config.yaml
n_layer: 10
d_model: 384
n_experts: 64
experts_per_token: 8
d_expert: 64
d_shared_expert: 0
activation: "swiglu"
moe_layers: [1, 2, 3, 4, 5, 6, 7, 8, 9]
router_score: "sigmoid"
normalize_top_k: true
routed_scale: 1.0
balance_loss: 0.000481
balance_bias: true
init_std_router: 0.0171
lr_router: 0.000851
vocab_size: 12093
norm: "rmsnorm"
norm_eps: 1e-05
tie_embeddings: true
optimizer: "soap_variant"
lr: 0.00559
beta1: 0.95
beta2: 0.95
batch_tokens: 131072
seq_len: 512
train_tokens: 733100000
steps: 5594
dataset: "wikipedia_en"
Below are experts of layer 4 (counted from 0) of a mixture-of-experts language model. Rows are named router (the router's row for the expert) and show model dimensions 192-287. Each number is 500 + 40 x the weight over its row's rms, rounded and kept within 0 to 999. Numbers have three digits each.
After each expert's rows: "comes before" lists some tokens at least twice as common just after its tokens as in all text; "gets" lists some tokens that make up at least twice as much of what it gets as of all text. This comes from a sample of Wikipedia text that the model never trained on. Tokens count by the router's weight.

# expert 50
router:560479514507480503498475488490500553481529514511573516419428535486491500514527528560483492522476522392472446535534533553526491550517520476500526441529499560510464463586540566495535504506422570444512496477557515468505505558552480489473519569469495493510492527514489484455564577536501532475
comes before: ", ", ".", ". ", "\n", "–", "-"
gets: "1", "2", "3", "6", "0", "4"

# expert 56
router:483500497570441495506477454522522529474546520469479518467482542520558476537502427538559557530465494384527480474489578443490467568571474496473501456483492520513414505500522577536518517495509538532531412452521475466389511598582529453493515484500516505524553497529522517502536616516448509520
comes before: "| ", "|", ".", ",", "–", "("
gets: "0 ", "1 ", "2 ", "of ", ",", "3 "

# expert 21
router:521520441595457516530516471486545527530546544520503457440491481549557480522536476572567458445545548506503505522510527491452510489507494444395538470468488391538520507482460607535449437468463545440510487457464500446443499467501473478546478563490495490514488465453500435467452565574500543538
comes before: "the ", "a ", "to ", "be ", "that ", "his "
gets: "to ", "was ", "is ", "\"", "of ", "as "

# expert 16
router:518525555573515555506591438486532468526551478505467501494456498537461422547574470500543486545505515467491468513643563457519472516499548493481521468519454488581507497472526553441491487439495615531593571471478442448479449468508457472493506536427487567493513532532460463449555493589520510509
comes before: "\n\n", "\n", "a ", " ", "also ", "0 "
gets: "was ", ".", "| ", ", ", "is ", "|"

# expert 55
router:476482458540486497498528442494467492445546463445502569465532585517472525406480468561541533553386522448534470425525526497498398549540539507481421456555439509546459440497467498526480493516468527491520451434507481468472444579486543504498528511414527506532570531549556468515474563572551536507
comes before: "| ", "|", " ", "0 ", "1 ", "S"
gets: "| ", " ", "by ", ". ", ": ", "; "

# expert 58
router:522437461548458492521463453518479589463498476434457511471468561529561479535471509499558485440535520464490474486521548481484424543578539536449543452584501441505461456525446575549505512516510546470524465441528528452510580568500542439565517491487516525508519524499572522513531612521445485482
comes before: "| ", "–", "|", ", ", ".", "0"
gets: "201", "0 ", "200", "0", "1 ", "1"

# expert 39
router:494528500563488519590527448469413539487509517460492527490467521577557457514425471481476519413462565477508503531552511482495445529554520526462504465522440512553490494499470501504564561516491576525509492462504500491445505542499532447565495510485403532566489450494480510548532527546576585470
comes before: "| ", "|", "(", "% ", "″", "a"
gets: " ", "0 ", "1 ", "% ", "2 ", "o"

# expert 7
router:495523471548496491463521500526530563453546454446496545501499556502552491458449446485559516500466502514457485502568496455501485526549528481407450451557540479555509513543524531542484495518553570454513510456533521481461476570536481466486550486480479509571535544530465485428483562483502577452
comes before: "| ", "- ", "|", "The ", "In ", "He "
gets: "\n", " ", ". ", "\n\n", "1 ", "0 "

# expert 53
router:502534504553471510477498499454501450496585504507504562429466519561483503412540533509527542539526531495510435477563547469487497474487520498477458443510516425519487506533546492496476428502506494515552474400545423438450473531530513485612516481519476487542492523501487465499495582472503519454
comes before: "\n", "\n\n", "- ", "s ", "The ", "In "
gets: "and ", ", ", ".", "|", "\n", ". "

# expert 11
router:449514483556501577454498453435518501447586483482532482516452508548459490494502473616510504465463482534473529484559573580497548535545564488430505456568463404543529473518470527546559489507528512525534448455495507437479494529508397475555572523439466551483508539490546496522533497516486531490
comes before: "- ", "| ", "The ", " ", "\"", "In "
gets: "| ", "- ", "\n", ": ", ". ", "; "

# expert 3
router:514483482531497523453525421501547492451544511479483521553423575512496505458519464505440549519530535536444430484569565541481458490502593453457548476562433428543424474527526468571502527509513528496523452415495465436518506513525535435601569496520550474571417519546509522488547569501492499448
comes before: "The ", "and ", "- ", "\n\n", "In ", "He "
gets: ", ", ". ", "and ", "\n", "\n\n", "."

# expert 13
router:547564453508498521525501491395431527413567502465476517438458536520443520442449533585543435545504491513509515510524518487491544584509455521511480425495476486466490450473443533593533485456398566492507453442502469488452452564524491532461556495476489466513558475524538516500554553483507560484
comes before: "the ", "a ", "his ", "200", "their ", "201"
gets: "of ", "in ", "the ", "for ", "by ", "on "

# expert 42
router:528529481506467495477512485417537508451516526473556477449452503502514485460532512538535548534485521427490520458541512541523475510572571459493449470560541547526514478493497539505466457516496537432513527432536481438485505549508506456505560592534413508470511560471520507504498518505519537477
comes before: ", ", "\n\n", "s ", "\n", ") ", "."
gets: ".", "'", "-", ")", "2", "5"

# expert 51
router:487542525488475469464517462496454476456545491437559503548437571522489533516539488555480498521474537496460511564525552489489470534503468442413562448564451447510451480497466548501503496504400616508553504436476477465446476513535471550496491488502480497496558522529462498488573572515461527413
comes before: "the ", "201", "200", "202", "199", "0"
gets: "in ", "(", "the ", "In ", "on ", "from "

# expert 30
router:536577433547488565510505460528444503445498493457562495487477515563556482462531535550493466508523532463462484517598553472531483555512525485424519399542405424526519521477490489522514457517457572473527520423459476451504529539527488460502435502504489572522492545518452476486554540500497471513
comes before: " ", "0 ", "1", "0", "2", "1 "
gets: "| ", "201", "200", "; ", "- ", "202"

# expert 9
router:570551539563439512438463446478510527505511477475503533432455556532452506516572475475540551506503551444502464506595494444506531526462557535512444462538490472476458478561499508493542477482475558548505500466489465450414512543520454446549542512474435525475544512585495505454527539544439534427
comes before: ".", "\n", "\n\n", "–", ",", "0 "
gets: ".", "–", "-", ",", "0", "2"

# expert 34
router:498517539514439544484476385441506556432526500484452574484469544531480494471510484552542514514485548456466430556546524445478532528480575540491476393537522377547551443543610551481532464539431536475523466531548513438530456537514409448600571546520483500557496524544449537461510504513534536417
comes before: "\n", ": ", ", ", ")", "- ", ") "
gets: "|", "\n", "- ", ")", "201", "=="

# expert 52
router:446509416528514518516538474468520572488529479518477486479471530532536483456485408548538557484396518399449471529521568523475416543525521525476513467526491508548466473488535499555480505482489521565491524516475490494439533504534528522534545540487468493561543538504504507517554616491531524471
comes before: "| ", "|", "(", "; ", "/ ", "– "
gets: ") ", " ", "\" ", "0 ", "1 ", ")"

# expert 25
router:444513479560558452483497473527557529427550426463437565555430563528483499485615475480465525454530552511461475492519519448433482527479545510514446452554511532558466487509448514558491489485465597446550471488541513402519451483462500497569524529494516459480534498486539469487527514528508532536
comes before: "- ", "\n\n", "The ", "\n", "In ", "He "
gets: "\n", ". ", "\n\n", ".", ", ", "|"

# expert 32
router:551606458554450506523519450480482457448530569500505474430441493541428541443527526594561482456473587512518491507515510512486482497477465433423513486512448404504463523476443538558492451538427623420536486470451475482450485493500559462518499527543527449507534490443479475438549601502487510478
comes before: "the ", "a ", "his ", "to ", "her ", "that "
gets: "to ", "of ", "in ", "for ", "with ", "and "

# expert 63
router:504482496541445472544511439500524568494519528425545529414411572514500514507552490508562502483473568378520423506562531488542524582527516514476554419554512519475467469560496553532494482487473559496525471489499533425464562528556545492480564513523489560505505520524520538483528532551481524500
comes before: ", ", ".", ". ", "–", "-", "; "
gets: "1", "2", "3", "0", "4", "6"

# expert 37
router:505533520505491527416472451502472570495543460504482488544453502562467527467582426533442492562488559485492518474568565476417467545488523487513509485535505503527461527475491552523502482518503508477574468448534433426508452462525499444575548520453434507502545420559564516561558501518450571482
comes before: "==", "\n", "\n\n", "===", "- ", "The "
gets: "\n\n", "==", "\n", "-", "===", "- "

# expert 33
router:536594446575489471569498484452472502457549538495491504455464506538399546470507540551534472466461531497526488520503495499517511509502472433448507457539474423480469514529468573500490452507457555445598485435497464494452484511518514495510519518513464458502491543436484487465520618479470527452
comes before: "the ", "a ", "his ", "to ", "their ", "her "
gets: "of ", "and ", "in ", "to ", "with ", "for "